python train.py --d_model=192 --n_experts=128 --experts_per_token=8 --activation="geglu" --router_score="softmax" --normalize_top_k=true --routed_scale=1.0 --balance_loss=0.00271 --init_std_router=0.033 --vocab_size=32768 --norm_eps=1e-05 --optimizer="adamw" --beta1=0.9 --seq_len=512 --steps=8868
Below are experts of layer 10 (counted from 0) of a mixture-of-experts language model. Rows are named router (the router's row for the expert), gate (a neuron's input weights, with its number), up (a neuron's input weights, with its number), down (a neuron's output weights, with its number) and show model dimensions 0-191. Each number is 500 + 50 x the weight over its row's rms, rounded and kept within 0 to 999. Numbers have three digits each.
Before each expert's rows: a language model's description of what the expert responds to. This comes from a sample of Wikipedia text that the model never trained on.

# expert 21
What it handles: Main verbs right after a subject or is/was, like flows, located, consists, made, went, plus the ^{ in km^{2} area figures.
router:583439498534536500507537452501476551404500433478525498492526518529517520531519512552564448509438476591465446484493551544506473477428476467394500443464372444556524504529358461546546481501534563435587538412495550499468536625479523479514598517530510436500489503604496479498433525523578555417419445537384547493525486418454444572508437500511451562527474467509464532463443514495419511490494541569426507479438601497496513533556546450442482455527529610448444421470488545516488397495527490454526499498491487447457457438394536451459548547468474434522391612475530544437498563469438536451
gate0:467488527508465584513475393462488522469607517544518542496459530411474464571477535470475538585475436439558492510565528511441531583537500520572483473525521516577493391461494449445499511551434477461455525507462501522507390545577492515561501487527471494366474425546512448513532487417458457507482487457540555457403470579579531501519557415426524488530521416564530489494548445532514534405483502521478527499508499619510578612442541520493452533386455516546457533476455511538506505544518468579481562405562540530491592517466439503535486586479457562395410515571474484567562513406550478382
up0:518535491436515470390527475516431457502448528467560409459476410654404450485470504505603569511497517551514545512451382556455593501502471474479448515430477478465493506484528469437429418468552456527551424471455502489538510446644494552538491476558468515502557489525453529546453583562482488485450407597522518520562494534476519467528409508487504571483488589421510560553442518524504521508525516492561586513480471447470396533534524497545535642557535489495500471549489470476579563504513492495453481511479390465514555474474509442539477445485647581529547510463440544455534384554494544502
down0:503485499406399596534462480419455539522574472510533558572519611589548467616502509507545475499493449470488594548549506547541475555465518460481531511432483371467551440483505467583566509441453405534526528480444451501462547504428474462444556542531512467454515477491578492517486536499509493531583461490455538574505600430504534518566533427478493469569449490604541517476418471491581479511517513587490522534478451438357426546481563521509500500491397529512468447465522393569514533436541472528475468510580536494498556468437582526460516601528481440546458556601522538532534475416471410521
gate1:473425479541482486471515497480529519489477476365458503505494572577490464526529492604623480541515446476448474485619498503512577410512542435552463529409516525543548530423543529595567448602548535506547457532489567599553592560485447418482515494506542481412548416360481389503486501475529484472505508416450574506464470470453517482558542487508567541579530486503515494470496469559477593451511539594440499544547461553539511535494472489435387407436537559428487500431526542594501593498563528484425556468461514457515541433497487498473527580458481519457421481532560476544445469520495544471
up1:497502459516502489496453429534565446567432569583508555564534443417434542407426496494429497571485463492545566502481487503490410568564508510486441585495499483502440548482540438542496544424510491561588593536480452442437511514445403494534463528517549452475461410540511412520415480489448431519499523541497555537558576479489472560546462367627437419491529547582509488541531597477517392442465422477444516471590545528411499460470512447506464478550509464487554511479485422406504481517501580564479474443536560435544548515527486508488480507545625449518488531508463520526535477379490422532
down1:459442434396462482498455530470426450538531489541554583622610496566437530493484519520516510517511491461537518577435509537561498513481620482450515527405518492477476472513519476494606414508533511502468535497480533426522571421557498451559547514537472531516500477506528482525538461524425494407546552471476419465533570490549532550452557440499501473462518506512444504536483551486613582418484562444504545436427501535507306516488496603459573488539548481450573499505496495613527563465433562468530458616501505543473528536545552498527514457400480512512465415558516474536370526438496583505
gate2:535525516517415466527480460544502487451490451617571512480571526479462486564582526421462498578462574455580474503459484535449589454471435486584508510359542494479492448457464559530482507501507522423529483428438507541481475492526464462475561540497458507481563393562518552540579555448558459537477532437509501587525519525485461552440619485510547463541508575512538419608462418477615517595507496434469530572556426467551489526523483581409543521416374497529440509536404533563516500510487588550393541467456470546550492498457498513460528503390483506553532458511466518514540477539506562417
up2:420526460440503542401505428565461402514524500405452508555500436475536470456540524517487637469543457490498581609523582553549577450501526501594510454584537518618608495516509409487517527494494488481499525563482456548414539498398511451533484493436421514442606495481536511517416481496463439471476378465542477484484449573449467430581514516457482454549450533566516530462451512544525526519585488533479511499484606491436546562490474418432542448519555537453500539465509547541503442542498495494495562520571527563489615479510493500567461432600513538475481463594472500467510456422586558544
down2:534469514487442482565624487415509542440469438536508482561466502446568568590485444473543585512542456574513444563508513473570572472505510564561402552473551524479493549515587473571600490567597455550519579556467506543477510477463483470532495528451469479425584458539530525379451510435477501394416523498471499489487508497529484530419513552537579606496460504584518580512420483585483428505566544538484506456569477542464416441463489491479512560442437569441589464456551516570503555527529485443449547614526517491528507417459513578509529472474455550419523491509546538448409576476478492571

# expert 33
What it handles: Auxiliary and main verbs after a subject in reported speech or reviews, like said Marvel had, Plaza was, has, would, he.
router:414556537529500461553577516525568518533452536529446490519368513592462452483519385512499442540443476458558524484484542442494510420508535542479414441489447463471416395502545594413465436429517596431410531494562573567516499504518485418544479540485530463503462558528465491518447532484426536513517438580512517467527452557486439632459453527468482548445455534440452447468472520496541486468368504445449476588506497524531562597508436476518488521505480487451471519492441473420573388556527491461560516435508541482516518436579463514519531446579484487417469461514459487537402432498389433464
gate0:448522586506583505457544508434522531460549519475544468406462510634481529432543463439508468424602439448457473557469592546466599492515496496536486425546419504496457469535437483474335512483488509508463480478435561510477500596520471567516507489420505452472444540471498496475560518601545504516470442524498468579426468471513536467487536591442508523556473462486456527464502432475515524497446467477478553523448413545570455520407501455508555542531558526413516532582447653371537478545463490495439424485475523463466431418399483434478502454567441524467498501460535577469474521478444596527
up0:485477442537472483527455586424464547468526541490471488539492483418521499525491567643576463566470495525560486414575464476553431495476463552478512477496432484516513507532470525505553549525581484464529465535536481500525595515534556509476556627523564442498530471460382444460514499430477479433435512480429478434588414531439475572454467495559497513504488572595540543474484499518478492542461454560423420520430537580474473388497442501486350452462474517608488427381432405543449589496554564505567435585532521548509496520489505525502548535523522538506494446512533468549471451500445368509
down0:534472430327432598468473525479378476450418402550470421555473436510436477526451575529480525563535475496414462443555472456525561500441497556556500495467472500424497532520480455470434472447464507510499489623570462470449552453460503518499502491533514481549573539517486493545428468496467447469451442485510540521532471470486441507466579520558452494501615505436435432493551551604492418480411436597446501456488538573525508564558435509494482436516414466574467481523474521575572514508492468556553516514436579442492485507561498499553313526525485462451511496487471486424501537425480448462
gate1:456483456483613531503620509542470433467486516443557536502501479544401397504479524506476494509539438456521623551521490524532459427484538552528434414437535449511488536589477542522488474506496594503402505560528504550444518542534466487511478437567510518516410523475470464536506462474423527540518598486464552443397542430502496516385445484436524512442366496506543519422486542473566469453483475571502531519561429412545425544467422425580445490566562488441512558510487548426573420497569531417551500517558443573445560390505425524498456473475452430444472513521495474549455474445482483433
up1:461559505492424514539614454598526413548411476484559510469531436483474417462423502510460551523497468489540600533444497545509468445545552488532512415500493454507534562499452552536438459461527561487476461531495495474439605524491498525548456424470495586541460531517440557463571545465530474622581615482556584369488519391519509451439540538487495553405484514512486455458498527498509597535488447520521518557540478506532468508463486473569466549519541440474461541505442509464535405467530525493571600535473562546548454490458442480533409525520588585329481538516532439478423467433490464469
down1:545521516613440448477463472518499425497590575515487457542509511422571453484443427512447427510483479447521510538485536450540510479488560514501503593534499533550540434444542656575529445510559488444373454521544501526577384466469454531564521451451551514447469512498522488525516479537584475527483579538566568487455507511544483526484460457535493481476479467558546498551525491441401550547488567522524491536576448474387469565499421478495511534471510427531483449475526499386450402553495428474586484507533451574414469493585537488402450525474530460543466504663438563521547575473441465547
gate2:536455567471447533509491496579523510501514409526528579431541585537510468457444471465631540462558507506526526509451532648495538494468554482473545492508517493398438567505435528536474466491575437532455466395412519487499522593414541510507427496549481576519491505405446455489586486493500464471471583511501507498508456429597428523521401381536544502446554445461528427448598447528490457512483455453609561515430575476497543525505486584362479515507591605526450513560454455505486493439479574536437509495484569562429491498458457463590527524505442464496527502448501481438520529481447528511
up2:512441621505520566487494518532553538498573530504414563422520537498525452434559540508585448529484529544516515480500453562481502437447529548447486479389469428489479498434394609504530510473563518473589583449445485527565571613462534571517555516539548522561445496450456445411580528534456505552489516490442473474484540428557471552487496434541507488507426474471490459560559469504454458482452441426603515540505524410487578413508477562408501488484543573493385506530505443402485466507489552495487554541456624497415443490447506489522543472462546434463497503462568490475426576530385469425
down2:476547486555418488451460514541467398575509495520498523469431530443554455518487472483430474438451445476564434485602384612442484437498539471504468508518557564497464500515523490472583472463480455507454546412525455440584516540529561536456390497540488620533514418391581485490538466560502441561510535486596516559487515436484522463497484430379509549500396492605491556491546518501486441531517495478471529569473400470452557518449571498580410460437503532450481546455511489457584585508459466493521424428520416533483498408524510523492447477544460525530422507477515639446469544521476509446

# expert 13
What it handles: Line breaks and dashes that start field lines in species stubs (Authority:, Genus:), plus minor-planet terms like JPL, MPC and the phrase As of.
router:519511542498448536480458537538507500437564457576335472558482548583529583414473472535515508546493414507463465417451576479540475526470453489477440556510524497627534543482501544470563501484438517388554484513555532476522493504564509494525542490456570512501485560520534573532456494575485535528489477534433452506469411520472633468518498538499486592495479542494455536536493456490506494429484429405501461435528600493470592479470482475512430441654532470471481418507555455459439613523453454447448500549545464499525430500404543512447510416473530517535474458540533544495453587625433604532
gate0:470583481506444450508559526434470397473552474440470492547467413530549488612478450531501423492530488455497505525516513508571417419435546457525579530544525400513412510478505520507540397532483489435468422432570469480603440466486472579479487479404591553484419514478604591550437477509505559470545532488514546525536519457527522638464508550405492550433534482503437496465485429476570498414478552555528536552434407436575461524436533438521507482533605453460583444502468502468488415573552525453498541512544430549473455470540453444497480435446531458517466454506442463445531468525507601512
up0:636602562511456438533615427549506570506482508464489544555466470431550468462549400404497625471480603543530484525506547464476464535479390497491426514494614556539568556427544492422470522494487497414503424494520492433471414424570477493519553550508508451450472408452495550550469543508403448470480484533465553525521429495524515478597424520497498480479522582516596511568473510512512539528546432496479497446526494527573543486510521469530442559489412498464574523528456593493456498558415558520505464453551495387509504525441416486564549517453555576513510508481583595485478464547540493485
down0:352533433535465401516457493512422441592449493422489563494499550465658573508456433441490477522525452471489522488492495420472502434514424433462488434443477525427462513485567464590528553387468509519511506531542496350547491430533452452441565458528478502518487519444533530506521498466473554427487536517489506588567496476485515418438537519559526535523542475501620556420474484416509541441482523534446559534502463485495478502354546469553489586443488526565527502484586408493532463502431473441503498487495523502431438439589541499429457448470512438490624502498538481534533535452515450538
gate1:479503504511470429544537479461448448528553332571449434459550515498533526522476406534508480462428474548492483510524540486504546479449476469438510465500453555428591458559441471526477407560565545545535494451506506518545522476584531552508510608498439584492571539585483515524476404585601557442487508572504567519483485476535576512537452487497573496572484538542477518524415428494427627509515502632500435510433540539488519505541461548501343509538428530423532426522494437589498568499435524478486488485467443453468484531522534569406519480486533580431463434502557445462480476530473598506
up1:439472464490519532513558498504520515475538494490551475524396387460511478510529512463523533554538446512541465467605535468559480436404459548529473519576512411628418513558462447488582529473525518520513498501553496407450499484568590436551487498398491524457438431502541507496457516444372448488561463436474508520518512443402448593425440611457407493496522454557492465405454489515493500520467482491441463513485548408532608469515500465481538420485535540533586529483417541547506479448591531503458463535558466475596528495484386390523490529422484410517452495449411509482481522469585511541
down1:589544503459529470430466531478529502512422536533471493554600517502525478485362555516494492501453476408551569509573549456474526565517502407533556486458500495520486476561558438537481551598393572556484421533526514579418446445439548503463441476490490515545461485540555554491492429541551516526558496471473494555484473551605477518562467513462585492538549505489560427486516560538468529470473477576550449544483495492491509624459498395495552465462494418576508446456452477482468405560496466502491525484494514521526588600546487439473461412407426520439449456442629397561526534503588419430
gate2:353565469484392621540576457511467477407468550493473526469482479459449462507516408517504575492488392389583559611484594498558496454439527503503529462480480461588546459462464527533541490449526576444525465514537461497527511508558525551539460448537570497501530500523475553510536442522441477593493607407552417484526558498479537484495465448502472460532596558478483413486455564507521530559514488446506468522522491519521521576535437661557536452540472405545516478510414394563484458455421487450506579512454526498598468528528448600528484498500537536466533450523455489429552534511480495459
up2:405554418494380633525519480510462461428477481550497480513468492520500533528517518539474484475559431409515502588524556421559463453388512546503460474439432476559588452485498526440517389414523631452481504479510460491462503472527503553571472465507584496488518537577535536514584429516465467580453601483519487478425535487480508512405512525426390434498576557532444441518485544524510563506489534510447438528590507532504538540480426620485497442584503360545486506506479425543396471504465537394491597535449481506554458486536469586470458472489504492549528506486520539440508497523496457540
down2:544482541573432485421430496479596498429583564556549399419504553480401466501543465418535463453415400533525577572520425500478589518462512512511546498593426507528531479540359463449532398556495475436625423414443505486424386520438565512471509469558552513534467514468511511536515513522510473511547516543509462442498443542533507538443516422529403478510505536500457467478449548490401531582492461547530439497501521497497585496545546447487533496489514534467482535523464483429451515496510507472557504457354488513393465465549457569513463566441549441557543462463478521561563477526493457569